Weights of a small mixture-of-experts language model, trained from scratch on English Wikipedia.
Size: 13 layers, width 160, vocabulary 14733, 28.4M parameters.
Experts: 128 experts in each of 11 layers, a sigmoid router, a shared expert of 64 neurons.
Training: 287M tokens, 4375 steps.
Below are experts of layer 7 (counted from 0) of a mixture-of-experts language model. Rows are named router (the router's row for the expert), down (a neuron's output weights, with its number) and show model dimensions 0-159. Each number is 128 + 32 x the weight over its row's rms, rounded and kept within 0 to 255. Numbers have three digits each.
After each expert's rows: a language model's description of what the expert responds to. This comes from a sample of Wikipedia text that the model never trained on.

# expert 13
router:177146122132164098092106180105157169116114145100176107103069160099154145138094105090133083085119145146131140170139141115100127145085106155132152199096113140134185143166132134133142169129154082180189128169168185091141135123129162195123098149119112162104146158129103111098106074125197176157095083133179080107174199112113122147105125084108138177079072132087156138162118190135110112150156105148129139206115094119148154121145087115143174168089156167130123100101118123195186174080132107
down1:091162138089114152159115166136128067166144107108124157122063143094116129170097131171064051143111140185084133135109101132139102129116086116045165152118158133158118130072134114136188106104196110148186124083180171163118100118166092159100107146163132102136174114161075157100130098033110170142152113173158116125095144151115098114084160169122123113127142053140134077108107153062113162153171185127091125155094106106178109148148156136143159158169113113182161140150136156146177126134153122
down2:105153144171163121126100169135133098154103091108200095164090202113130123127138171112101222098107169129158122084081151142131091101159062115143123117112143075108105107158162135112195102125106112140152140172171151134087114144186158139127157073111178141163106114129181071101133134185071119141119116175111109123219102105168097178122187143140118131154147108080133081124118070138100154062086134101118112109139098125130126197118109110138132115135145131130194077133139137188123101142181108
down3:124106159129115116073104051103100069181156121184190121171155124092149076128134168121123086116141074144160089163131115113104113127113149127135163087043085141153128150159170120115195137184073101166131142088170081134110105147144119133182139142121067153168151108163141109140120169112153121103087130108126097113138134135141115144073139142071125136066159181117137172175094135074128116109167121059143114142169122123141121123149187171112146134060146124105148111127077171188207169105140118
down4:109129148133151091147186143149099158131092111134177129103122092095098174167092162103087126174151165133162098104200108110097098130103071081100114045061149155101107087097147107147099152084147093128155117130171135059111093114080177127129134160056191163099076124135143154093171108160165091157190108132156100140132139114172189145131081154103142132102129116148125116110136131104118130156168090152153147112132101151162135106157077142076156126144096142190149109179125197135066106127193150
down5:165122135103090104131137121153107171101087143101105044112116070144096180093131185063109132097141139128147126110106098124132107099086134100028128112138108089123078118142109124078176087107130091143114131146143096137135064161112150096127192104137154122122080120191130064139119097133147150059158088124142110144184114167097189178194127124112194097125105060116130120150127118133108119163082131128115093076110100172159159138137150196141090095179085169104101132167122118165096158119150099
down6:087154108137182152153151154124202092067120162138093131094096153184122174109135159110108089116181175122151100135075123042149208128088029148116179164061115175107168173092148095085107120121162123119121148104163174085155133150084145144136166151116127115121195128118171168193143090168108108091102114117106114123127139137078145098075122110109196145120113188151094126123124137149167084096127192124129138175121114125130118153144166132119118119130150139113089105112179100131112161137103158
down7:170150181125122112153147161118183126104159115075172129174127076217144113114133138087170192135173183129125164151148153166070122131104137095161144135107123153146134125062109135212075116111161126104131158147201159114184113143096137107151132098089107102095058168168146109183149098175094158114134156170178180162142121143110092145163138121153145089182120136131105062138112129166159105193124129113127136182131171106156173132142119183137151104127083086133118153127074183128129111167122141
down8:151140144140115122124095160077150127177129189071141091161089119109138112153063105123117104127127138142074122142125141130153098120131138175129138128088090116091120124185082089126145191152092154139142153162114124120157161134139117134080077057075203143107079122077114126142083144141116179139109186081136139140160138076181131122062080091127097102133226055173090113159099166128133169090077104222114106119119164138163101155129146128125110100089146128128144113150100178129171174123114126
It responds to: Kinship and compass words (son, father, north, east), regnal or war numerals (II, III, World War I), and suffixes like ess.

# expert 43
router:099142121136119129125085162147104147128145168112177118183145139112147169147110110148131100125113123091170110167126129121168144139119144114171091061109124079048094132136129106165111137112143129129161206099121163202180161116171148070142137105153119161148095101083133090083123105130108130140130148251112079035169132098133118154144131185146133159110098136139148040202172121150123139058161116134087145112161187164097097110178164131125142137135144140100082147078110148103115120124132110
down1:173116186101085156159120155052122128113171129086121114116053113144175144117176142123134134134109153136111068141151122123129121140136139064162076146091118204144145155164116113137181175141110117106142160163162143124038070117095043116151088147102119073129092119144089134151154105110115149097080110098117080106146128173108099168084152111146107136099148105161143185134100103108125120068101082107123068143106137107106133116120151122123111101114112102045160166132065100116222118133158091
down2:175162122169164167129107123138156150101117080152119150116170113174161157128164176153128169183096112148130150143079139159086124083153133124159163104166152101151151093054165150163113107131129147163094183091186137181140191107156149159113121123135159089104100125120095111132131100103082058145127129162148106101115114164173130114081153159122121125203083093095143098186140115142102139126099107130226137080073192086112175110143126121103152141085089092131143162054112123129164081073121165
down3:069117134146148145132152083130102072177104161147147150081110082142134147055152158101159077110148154144140089115145170174140163077130126096093134159082097137176181089108134134192083140070120136126168140109108181170159100116120087111151115137091158198096185133140149172170123116145129113096166097134100208176113151134081215121147117130092126147125156135118112056129124111135132137116109112126109164142178148187136093119073158086152056155146147101163084137103159148112120135098063108
down4:177123152161043138102166114140119160169145145099103106129105179124138217094114145088122122152121102162137134129094087116160113088139131133132109107131115112141121168108165160145160125118148127107085131135162097137147074149138131075151089081109129125150129065143186120083159203076158159172111152088183099146148067154165144185184082192122148096064112096127090171109153133103165188139111140073131066131167147173142129142127131123105126138109113203148155118045157123103128139122131194
down5:119145138177146168153122158080097121107154131127132108092157099145116065149120115107147055068111119129134128070129143122072029130115133137118081126139092082117115038149161123137165127145158131117187167186137105179149112135200120127094128137124155164114131129106142095044128116123126115079168118177099152031156123095125072124155140109103146207134085129109147160119147132088182121122133198123065113159112121123075097121160143160113108191116141123122091100184091137129129125150140148
down6:172100095112113115110105104146123126120140155119085158128148101128075094092130108138165139154151133100149117128144100104101100124122133092049191174074112133124197130211174123071131110073139103176149157136119140117118163145125209151100141153099133163166125080120109120119149141114134060091119121122133095148105130115128173146063147147190127106040098123108129100140156112162126113111081100119084150190137118157075108110178110158115233149105077137126159180121183121123137138158075193
down7:130145115056211140138126119211113105068143167154116126108169159163074128120107139124181150129164126187177138149137085113157115146089129116100106117082141172053148135176131107101102155170194089136134115144184135153096102158112177111078175156089104131136102141106105150119069117193147123114158145185177151107127142139151110178139130100134073138121141116151052056119163136119160123088108119113059134129133183179157102119141180149160104141117129119088066138113154088141116134126101174
down8:148107098144125117122151158124166111112141124144150174154111146104142176132145056116041145073133120131138178142131173108106112118141104139170103103162121133160088135114098143116123133133180156139155088110124175157126138194132148191119082115173105115041166162060116178178099114117116156187177139167124129148231098118122115063172158104103118128121096110142147148114170142106101140148133160144163192142116143081136147162087103066146077103103195141125086141161069145160113166128170083
It responds to: Capitalized words opening names, parties, titles or entries in lists and tables, such as Green, Labor, New, Fox, Jane.

# expert 33
router:117125126134116142109115123184121099074177119137131111193126078123079114129153077112081109139131074093149149143103135100146088120170111115137119115110194088167074088129146169132096122142176093125121130174114090104098168160129175075184117093131189181159085123109180131103068111135136061125097180187076083160151148113096191146125121125125144172151114078092122095176093112141135135145069093140147170102107123146151059087158173161105102148094149102106068104138189107107135175095135125
down1:119169119166161136165080123105092103136215096182178204148172079135130151117157125097153088129095140105156161073136150148144132107169106121156130048130090072198067146122148175096136120157139136199114146085126114079155087097142103145091154076112089067165133128137129126114158134131150129119124105148128162108134109184088136098134168099117139110171129129096128133169121083159150078141083179124088103106081171076122133079109104107133094137110088166113115070171148096077097113100184142
down2:175140116121131093104118109140137165126122124154126095141166103122152136172092098181149145103147144100135093161100122139156116127142147174133058119106128105087102106111136172143084039152122161088146098120144134040179183092077065200084164053119117080106162145108079121100098080132106126083136088108190129133071105152073146173137082118103077108135138103146062169103149154128125172140174119126170148100092144088122180138119090139075121143098134098098067120176118099134152154096107146
down3:097079087160111107117178086116135108155106042140113190116034126174111081162176111160141159105142150119163078082138143115137125162122150116141121136120102122091069115112098104197102111110148127084133071099142181125155148149138102129176178102079146097156133166128122125116105080119107139135124150181060121148177103155106187152134108137101096082200157116108187138084143081113074108178133178141141096096114178104158153133130112197188150148132147155150075096123124085158128121132117134
down4:095172146135134177133069135115185112164111107163173133117066160122095118142221169100157131150176089129125167125161113137139082157096089164109141107135098136113080182096146154105099107087122124172151074153113156140154130164101123152139157114137119155146155111095090140132094110114061080140055131137115129123121201138113118158115111172109067111178111084138168163179154063119026091123149098105215126095115130164111090156128146108087104144096120149100045109108111117123115143128138118
down5:082144149134181150110086163162112094096119136172140137129103088065136141123132117208108185151135118124193115098167183151140051106141143148132089062148112126120086125144158198174125101135156101132165123081059083081146085193117112104133112139117165108056134102158130111173145111121112118109123120127108186128126109177164062137094143089119162184145150121141168095146103093139109092111102127062122147104098111170109190103164141126106097113118124167158089132138113138119079111164223134
down6:132099072192152147131140150126107152101139109169077162152124124150158138140171096168152169069130148058149119184110155112179153080152171137128138138143122100099174133164154120091136104100101143176095140178156090082059149148124140177117153163186175199174120085141105184141136146120112189127124120123153139108075139144152103109100097159127144157125113181153116089104102106106139146135056095132042145152143140164113121149108111138127035068105182092091175133106174112158102114097127124
down7:165121090097159092101151100139128104136128152070154160111086164124114119135101110148161153192078144176112103154179134128147117139158134095185114177159046135186164123090165095158050120112141139098190121107123180075169155074137100081144084174139131125148144094122169136101094117110125051151102123119167150184129135132166166132103140168133182124048160180146078110146104126115172139135183113063150145155136139125120080101131127134148143112043145147173149144102189120154142130138102135
down8:142216086064174121135105084091099120136159105126197171148147108117130068136079122116078133164170179099116111124114101082088159180179096155129114174118140104103188131114173166178149153097136127136091151107092165140082084129079120170140099153143125141092137079072209140116115090118145145121130084165143131186089132148112103121120056124112105087113146153096140125121120159093124166138152087165120174152089160141145155116134134138099115112088072103153068103117200190139130122157173141
It responds to: Line breaks, list dashes and opening quotes at the start of lines or fields, e.g. "Episode: "...", "- Occupations:", ISBN.

# expert 35
router:159163137095143063141155120197094136145135119193135197147143151108109122159105077089137187125127162144094143057088109155168125126126169121110115163206139153121154137108088114167093112144151119131111119109154130166151164143147130085193098114106112105124192153121131147164116138088172127170143123126184135131103152127186120122113148104079180166167155138060091143110167168172135188172100141139149163070151148093103148184114105143166068156172114126110193171161179127134170177150144085
down1:134135153071140176179124109113147034134134090139150091152103118146134109086165118145134104096133088100091148160156135155112141126093121172136149128075140134123158147179160180043143180206151175166027161098113115109178103080123121107111124117181109130164108175085116140179093123139105119173111132102067128141132104110119148193079147099139124160122133179125138199118179100120129105137208162089080159126168146128122112144173128127116152117126179148112053131120139083141106116112140146
down2:125133147098133133149159120141101102094123128146106173133142159163137094141083169117094037101150099156104131104094103138134126107089105087111136126102197120111140179156136071129110121149113158188112073112182053109090093094129163144101155082153128090155093142161139116139102087119138147132106129140175098048060148115094185083109106097163143110072118155092031189104152186108136093104130108162130161113194190146124135122154124167177107154165090126107101134161155160102137142152081163
down3:117112107082084092095151078105187144154156164098135144089158190126117118178087152073139131125136185114116133162108072091177103126159145136060103160146101123128097098073191145076072147158164125147066178091079137166132170162113141161076114141128102113096150131116108099166136151125114194167109071135107131061102086110106139105155155166106177127086136174112162148099107098120134113140118134113133084165115074166165180115060114107099184117128152115084123075104134156134113142151079085
down4:118156095120202150162106124121161112157152125137125110119198125131149135119098204172038135112189153146149170104126141141095092105127095124118086109146128116122178128107139155164108114149161125104118179154113101138121090143161137156118113117093092128118130158134147100145092209163103063123107154161169158227137138160169135112128099107082172127175133109133103161086141121133179082161123142146126093099189066142222139100149095113106089108152211092091150145181144097092137145129078142
down5:090075143190116119124126208136122116158120162162130119125146172109150095088110108131115158199043188138134109096144122120194110113160154179123172158098120075100078106149185099147178139130108119144104103061070122110104127075146150095117149133126159119118135137148137141094130123175143120098129161172195121175141114118146124085104138068117152097129057125103135148117095127069084105124117146164193115226095154116118149172113139104080182140089132084120091133095157089102158155108130105
down6:094126108102153168158124077131157102129153100090162123133139033162181141127147182159112109078111104063146059154133136081172130109130115082159112171083118153072198135156135175123146145150128125110098139106176135067156115109112128155076118095132179136099095116128105118183170163152161122083082126070101140119157150121110099152135092174184061162137154128148182165173100110132143100095170141202149165132158152121084135107098161129141125149184081142175111090117128102145102073111102164
down7:130154127159138102145089143147113168132185121148178124142155135092168100128149148083127073137093141076167156142145175086098147088142119081116150107135135169131078171083158179146118158121155160134176080141164187112104130131129095102070068121087130111062115095094174115139150133206102167121100132061073065128120051130087064140176133123172127147139112105165129119167090153177139097143074096148117138090166166149045090119143104112113072120123109126155111120111158126076128122155176144
down8:121101138141148069139130127135080081135146152121143138155133199172148111101151130095161156160147118121089139150106095114155195102119140162083147085096135102138095172067135104109100107122167149146129085130171120096130136057151111111069097193079096150114156168129171120102140137091136086120147126198193067097097140145111087109101153146074162119121088131144140087092173154156069103167154199119089117104087132120180119123157102047139113149101125200156117102165150165145091174123190113
It responds to: The word "by" after succeeded, led or preceded, plus office and role words such as president, chairman, founder, under, appointed.

# expert 14
router:102173132151184155154109092169128103115120087126175214184145108047093147133138145185150157222180058144089132181126126092084151075147122118111137112128084147094113142068144124168158133144100096127075131051130156134137115166109172126178106189168136119124088127142122128126161141112143117117079127101082102167127163165079133153147144117144187106170114122109170097165099163149124145116137149169150146128114149159142097165121109134121148173098069100107108150148070164147142167063143097
down1:071123091120106081160114104128121213092142131082170158149123182127126127118093160118136168115089146099149109080163158115082143132113111153100116140089096070124139187112060086122082102120176144131139090092080138111112133125138114083123116148152125061117122110155165119144126129141166119100146119116057143141097102233124180118083116124170126136065103117160085159081131159122109152148138138085131136119124086113113140130154019090130093101128100065112133161140092202110100137207144130
down2:117135142144135131172106203069088125151118086179131100132130102130186110106107164120105065205173153156102100149047177101127134107185192140098098125157096128147105209122134110156169154161121132122072157188164189119152098125175135193104120113077129139125196156125157113135156127181109102176118097081164147065091138109122141111094125162106117163113149111169155098109124109161120176121147089106083106161109139162154130101146104110067149072108133167150115116115161138105126133093173093
down3:205140180127130113198120123142162102109143112150127163168081111123179107152087117122113101123122176109083182128153100204125160213171145141137105138159094162137129170088134174109151125163127113110135173166093143171086159144092181171118164139126218153110128131107098172077150080120122090120136135129128137117141093140113178142114136126070136173119199140172123160131140188159119076157122100206147156143143123146061119096148115128075132175171063118117155131150175125114118152155160097
down4:131126144137068143085120152126106174092134103154107110140142144144196151121191098097110064164140098173131080105094102163120106159084136126122188118144103098122106114155128158127127155073130071144120074156126090125116151077152100120215168080130153180160108112125106101150091120114145085083105133117108135115146143151094170147131109133073068128140125136080118072123108129103177097143120116125096092103142136057157088209093112137061137183173167245089110111123118150123147089141135112
down5:168111100164120159099138119144149207162117158158100200137085115136088201100124126111219180125148152112145131145144169084161123151122111137094140129105074157114098079104164180110162090120137118148117152082151129145090106145129081145094112100105117156209199102089137079119161111130102144131194109130112145136190140154149095145126171137127140153147150152170137091120120154133121129099103136146109118112247110100121186096074170100124118112121092122119158163077133156047139162144115167
down6:121117138131160113121129141146097059099155131171136097103127163105114084091117121135118146121178179219129164115059164140105112094116124163079188117100166095115163096118088112143138120128191113123168136131160125126146049111127174106103116123116144047138095105138104139095090241107136120056136072185116123178167095063108104128150158144117118164112065128120130109128092184125122159172121145123102029111172110116150127145109151093138144143114112138100132135123117087121110164087180154
down7:135130113064139076077079126083134086105144125120067164105116226161127120108143095164160173120165127082126083117148136097131114152152105137066138120091180099148137157114120090101145086145144112181148144113178117138114100087124150105098114103069125052100087175155192161143117147075098199118153037158118118119115161061169118098210180123125177082143102135140101134118133138093112135124173165099158116105113125128091130102113113136095165102095147131080102142176146102109118138146122082
down8:196164075038135159157108207138083120149124093143174122178136106112108118128093156121149127183158166126121147088131146133096162174102109126065120139151130140147179168136144143136150101121083090156154115164085126104113121089115138095136065140140099094118168111140162116163141199091086146162115170199137068192124148107167132115106083085131148118075149147151139158105113112156163165066134162131110096155089080231101142156139161130177153132129137134073157129130121074149123098154149126
It responds to: Hemisphere letters N/W/E in coordinate strings, the articles a and an in prose, plus sl- word starts and Won/Nominated table cells.

# expert 46
router:160152118109128103140098146103118111085145107100125092158103146077066132102160100136069110103121106133138126118149094137175134162166198170179090079134153127087168109146125150115160073081130175112162151112119116095194140088119131140146147121139077215094158128109089176116075106085171121119127165190107117103115117145103161151133148130177176071132088097074148158126166095116149170122155152118097149122143106175148083068208130091169117107174127160115087154065078147134126206112131136
down1:153138043098191179122087149152091127132168175092165099156146174119068116117136119146118116169104150081135153120082129143183053121141102139143108102110042116116129162084131124133155091147094160202145109150113152136127076068158151151136137116153159145127120053073121138115141207159105172155191136091126175113085079135142129048140094121146138150166132175134190144143115150135146130131114142150121140153104133141124139109141072140142178196108122177162099099097142145076101149121158094
down2:111092106127158072136101100117150154187152066108143142089149083171129182103072157103186157166106120087123117147121115091147166119123135097109102107158174093111080100119084144157169199109144136150167144122117142130135168137089078093131104107108132089106121091104072114214145148120155166147100077045137080177112139168121095145142082127134195095152091129167180146174140115153100158162115110123113150130014115123112104092133111149075103135176141094162144120125177175145129112106116142
down3:150090151130165112079113148165152135114205065065130111147112149165055104136117072194172241148180139146119157095141128141114162177156071166128116094121114132090094144127111149129110159100134138172130118122108155153156131173130152063158162156145139113131075130126167098125129123114134127087150139150158122215074151091135149097110097095118134162147162126149158115134121116120144185123171159152164017169128087109100102158141199125122134127125109121093084134178158142120096113121090104
down4:142143157096153119101095088160131198174125103145118129116084096074129137121108151123155129114081097136156134110156159062178082162132114103169168120147111077153098199138132044139137051090161126115175064121092099124106084152074134140162081081150158216197139123124131143184137104090128138102060169124135102109123168186116134177123086152156128113165145097133115086155127116185157087153143100116095102132122109174126155140152114154088102124139097119087143141126069128088097120169175145
down5:165118108147162164141136158101168112150133155099148134158087143108062113177061170079145143102147161133101132160095091177122094183071160101111099134086158129115129130126161137148091110103150151136186179106087120119122115107144139080148130092140127111150102099192081167093108134106176088099173111142146111145087171077150122174060093110110144128108187149151079147151125151089148114063161126130066140092131049104137125155156068158178113130177102085131038112153137194146151109142138131
down6:114081168151150124136050030089069105143214104148106087167127129196119102126134094173055127141081108167087091132144149134161163149132100110148160158120117140175126144109107056126168120046128179123136088122140113142116142153150123191143165100130114129096118095116151111161138131108133177192111097127132095127163138134129136125154147114098105149076106149169180117081174153105095090138136162152140120102073148110128158087122155100108063091147096179088156161132077147150111171169141097
down7:128103073159177167163096126123170184099161207124123120152128152131086141102164130074103136110144161143112158085125161164166082167158080144088116103123110082113192117146151169091130142099185170097119081182105072129179140073167097125153116129134179117146151101095113135160172180164153098108116137122143065091080113117090123120106136093090139124092095151095090131092121081131144168223091164174120140114170137122089083141083172145138057110139166091121106153154144101106118106160094130
down8:119090173123080082100205134158087125057139164097100136124140126154102085181115155184158154116125148105137135122112200091132091112060180179128135145093088128177092112133131080129109104123118205140059125161136176094190106145160221145166117140184142101082211161136135144125131121117138127131131102182150139135181119124139164126131102119071159143088119136118067164132084113109127149142142097089105141115124190153105101160154100137140131118100078077121109143131149141092150185165118145
It responds to: Opening parentheses before abbreviations or scores, semicolons in lists, and nouns like school, mother, children, farm, plus transliterated foreign word pieces.

# expert 61
router:111103172160147141122122125179152166147178152094149146140146074175134173151133120091059120154122129094189134176101150102142110154156110127195165122135114069106190098179112132055091113140100115173150142070136168125166086170132113086137181098067102126112174109114156105139144156108151121188072133167063111078099164117118174125175130126146135109076076105137116098126142126170138120104154119122158159135101205186130120116162097123136155136103120106111133126025097133073143135150128080
down0:107166118128091207157073147135173126131102090132064106137111169091201175108166120145172177122169138162122096087133087126143097097116129167142124157138114170134132160150064119164197133129076103090082118145087182145063143115144127196106169084117138106176138153125118083125119097143127090082163151124145114130112104134197124141150066117141142136172114157062167117164122160136191134162117151153176068132164096080124115166115182140152114069133147151128093080124167135099164116158104160
down1:162173127145114126143077117099156145129128163132180030114105051112149138152184099109075147139086169089181157057145137138131142067123135112070124170180112150150145120084139111169177186092155091103089108159108129149081114131102113145197126113165159159153163126149065118147113112103147148105173074138113113217057145085120167158131142178144145150127174107099088135157150133170123129089120103100056118138137159137116115166203108113103145090154127162103152149134124108133112115127106130
down2:126185115115117163114129086082145088140084101065134143156128169081134157148086155090133115132138195128119139122175089118086109191119109124068133111114148137145113157140087148106094156094171092118184146109101125119099082140108117107134047099126204132127192165137068147138139147148168037109088110129141117163114115159123202147134060142112112141111162221129188103087106118131080152121142178153117099158153139142130135137079126160093109121128103136097139113104205163149158125101068150
down3:188125140162114161155096109148179115151114135122125145134107145088183133128156182051115084163162134056119162121118077074123089154093138149092144180139119115095134125174169161119137115137124086130172133122181112150154148168109128143134122139118078133147171069160159140104162135168087159120105136145085082135125188092102153100100103136105138043109172096164125157136123123168125146114114148133109116171119068088135111146175169086016177132106141106078124134074138128120153145026148104
down4:126148157155140169127106128086095184123136106142144122106207085132126135106104117108141125123115135140120104072149104173105112132139137115140138139114103163122101118170163127157148128120119077086186124032108172108075110125166099202061163071141096095149201107212072118131148126143113146102102119095138158003080139115110161048142126105133164116144172132107118121118176151125149084090154132109122176125135155122132137109105069196149116130122099119104073144141104161116127100076110103
down5:120108118163147076211117143110145096088146124126093133142181099182152154178173123175172087117161065101152135132119119155121143177110103120110133120112110133119095103131157052072193091063125179118165060161147117103191068140158155163128099135117147122140133130105114123079148137126141092163167116129176184102199112112081128105157156114145114135056158151127185109135125078151155123149113125080183079115170121113166114125129159149135097096109169082197147097124102094170133160104162153
down6:154105081092122096143147188063124167124129116131105126122168119163098177133112138155094133107119100146148167111152150125118106099128181144200077135174103145093099140140177147177111107151097091150112185091139133110101168120105154131151119125091107153157071111146139136093103060143170106116122152106129192210163088126199142177111141081139123120176127036118130122175112169133116135107128173113144090183153175107178136156105121100068082158157132151147093128207162086165162077114161128
down7:146118150171155139162142176165195141150102074072167184170138118164109116143070135145070142185241111132144145084155056194101056126072140126128141134058158145093158105126167128146125090136098109132114177119107141174103124109128135090134166095092152143145154099190138138107126190162094068161136123118096177077112149122133126118099173097123116106118125101161152112121123088154056132132174105093100140098105111125106114102131154127122097175085085152178135134112110140101154084152097135
It responds to: Semicolons and colons separating list items, dashes, and adverb endings like -ically, -ely, -ently, plus very, less, often.

# expert 25
router:096162130140101132131087189129114142140145146107185125188117158127150178145139108148093101108116114104178121156112147121147169135161134124176087060139115061074099115136130122179128149092166138095138227095128149219189155105164136079141136093147111161158108113083128098105128122120128152149116148236118074041174125101116110152133123177131156139114093126151156079176151119143125152054159116147089153101144188166112118092172175139139140127123159126113091152091128164099144141129153095
down3:088076125170082117134168177143145133107105125219074111136170080079080145148106138048141155131094138088170151125114120110093157153091177139123121165157133067086089127104107128100119104113130141095142090119109134131091146178124150111099158112118126171175110129175197108107123141086162179122111136091113167143142155168198111113131083134066136078127140097120154105139139089129130126137126093159197169068099118078131188114082159164162175116177105114165127129126208185118135172154129120
down4:138204126137096136178122105132106111156136074112119188128076244154112141118150168107121084126146130141137153116143096087094110107161116130159120089151152124115122074126095108133138121121126177142160125150186096104146127138050070113110099130100147169163102095124111129085116207102175113133118119104108134149130065164141108144073125091136155063146181071118108179133135110143111123128105105116105084108117118171046216103095124062091124104139089136139123175154148152156105199091131119
down5:207187135163145128137117105156116072156117101179188148162045131142127128149174095092155156099151081080148133124050117147176104125106104130138105171154108121165091118181198152116142125151184114135138052135134094133133127098122125123132137141141115133148185142154019114113117114088121200161122101104093121160108155128171142186119168161129157102108137135168083171144118174136169140101123144133156171110091147113104106110149144135111129103098153154128075120135093172193122113210151098
down6:119138190173186118157171173126130165159135035131111105058144130179126141140111146195076106115168168167174127175154150112156154108157134069153113119140088124084112103077158151090089074122148159094102051117134146155155138094138162109157136159135146136119125097154113157104061140118100141107115066154097145202110103082125107174104143148076142118148054152103124201092121139121131161152131043145111129144099108090109112152165171101111146147129096062124136146174139113162140133140128115
down7:162147123125138127117128096118101060043107152132071136109167162142135187129110086128172095119100144204141166112093170136114072150113135105130137060109133163184154078086144154125089136145165150116154164129188062110139113066172142071175098154115155110153124157126084130110112169103120129123154123150152159098131134161141104096149090121126104126165117096130120209133105130149146129111166163149094061089085113078140155121090239130194097119125124108106117120124102069124067116115159114
down8:148195153138134164164094079147095165163082088101110060142140086126162155101174097120180128087109122134141129096090120149095183158155136142140133104116122105118130154135125141145123135141103095137096165091145116150144157027071145180123098037113113085094125097137146105122118168041091175125106145134121140135137117150126127089127154156124182139123170114155128178153168167136164140120063130126187123072079101185109110133115110108161129121162153159095175098180126201120147144083053156
down9:129129101133124131150148176116084141114126118091173143177100112157112140085128145125116127112178160087149103144130131122131122109143183088095162132136124171178138055128164105153149079097156149125105045180111150093052155089198145168138072102055085185173122101109137130091150139140118152109183145175181165089136124143133101143074171105116139090154044123158063105063134166125144154099103139149137116131090149123169111154107084124157096092128059111126143087148107147097077126110173092
down10:083068141120140123098111163141142139130078142141184148122070115170075063154128145139133130087167102115023168179096057162167139162136111159085157174118139103120109103132147156169156130100104120204141093140160160113105152129186105175122169136152154118125104080150074123096092112073095159142086121116105098112102101160073151211138161122193122083108109125145173151087091112098114142069132167125135155179143111182131147093158124147123144100150121160095147146145160144147133151188095127
It responds to: Years and date digits in tables and citations (1993, 2018-10-03), position codes MF, DF, and the word the after prepositions.

# expert 15
router:082144137131100126132081170104082156141130157106153114197138141123148158157127099115140119101121125100140136134125154124139145116168149122173087055119087088096075111167122127147148154096152158116143207095121167203185131105138148070170139108159114135132111153079090103074171138131095147138134130241096069038171151102128106137124148162132148125092113111156171091164147116158102154060175135128071176127172179157092160099191145126163120116120170132130100145112104158093138121121158074
down1:132130134100147137100163052107130155157111144137169117111107095110108082087126151110108150162143153146138117112101112180132092165138142059090122147168102120090135160095103097166096143107095077185148113107110110132098103148188181150080085135097068146160166086101049087069107104080170185107102139134179088023134080112126115071108127109147145115172072108078125119139118064163121144100141105138107172115112127182142093126048131132110123104173113121141089082159119127104126163100118109
down2:119127130117112133131116092163083159133077132146117135100159151073178120179154091071134169140093153171044178099076148081103133149109146113161081166131147165127105122176144147169192130085094140178098137189149123116147107161136085139123149124144108066212172153126135160122138116120113107166133187112166125134077186139093129126136081101065112166097161155095081084175109137186102128148118086135110127077168114155113114123158195140083145143140080134139164122095138097089087102110124063
down3:135151154147138076129070156118109093108127145122117121159155129171122117146166152152114138152148109158147167125152116167096054121100123129116161100108105136095140109111093184100149109131165097167134164112145128191149123139107171110178097147157151082124074126148154099068155160092162131122155100117060164200179139153132060082057136194138112162134119105148197129155137130113120164186205186181156114139178176143129123117184151125179169128112159183118115066119155116090170153126168171
down4:150124142082138075130178106182141088149139068124101130107117156111150129140135136128148168142164086144131060179122124118145109163135108139111152140053166106067191093118117124130076105195086128192120143120120140166094172106111174090154110117155116174141133109152166169148126085133166166104127104154178126213160140120092109111132095148119139126133046114213081140107138112110151129106122108116128203140153150119091126148156118173091180137135143148083170171140102096207122111145195178
down5:079075161169131138100063165108097164168143158079118167126127099129133144098128088117082154142158163187138135146122162179134094198144076130141160114111148118193122085144111115151155156145113139184071186115136125157153145104140063166116103116107110101134114145121075123088072050075107086052083113062116152120156137157127117180105120124134160114160156124140110117173141105152124086131175169037164133073092147137135174113120185142137128151120074128112075092136148124105123112143091165
down6:097084105051081083136071140128139153153138150143146101108171128150144106170099125149119126122075193211103126131153124188153181098132113144109101127118071113176077106136171106147179127110155132116136126115083130084150070092179110107090089130082120104130099153073089148166144097123165185153109168076121121066114124066137135100142094163071163141125151076129020111142127131151098131145152151113102137126136178114125098098180135115126081136120121115105155067085087155118126178093141145
down7:159158113119098117152163110116155156136080092092131138090098168186105137167146132193112106116127127101135124172140169099129122135151107117093099125164140102165149143106183104095168118196083124099169196170081151118131124165102154147169124134198145078161178133124152181171136156104146172121183114162098075234139071083096139131125106131157151186088166190143118128167136164128117187127127237134122130177136128111156125159183149154085143144117091143128103135151146084127113132149146120
down8:107100145095130128137119126106155189153095152095175079138160120072138076129157167188161105125091175042174118177183128166140136113141141148190118139158088157152074137126097147137076150183104136116151116142122159159130124113149072149129075132180148126105132101144083154152132086162185208165139124093122169065108154114069127144156130102122075120126132130138070230129158101194141122136137096199154132189118121097118085140116099090124148158151099114122139139125081164137107105139114139
It responds to: Commas, and, the, in, was and similar function words inside running narrative prose, e.g. "produce and sell", "use of violence".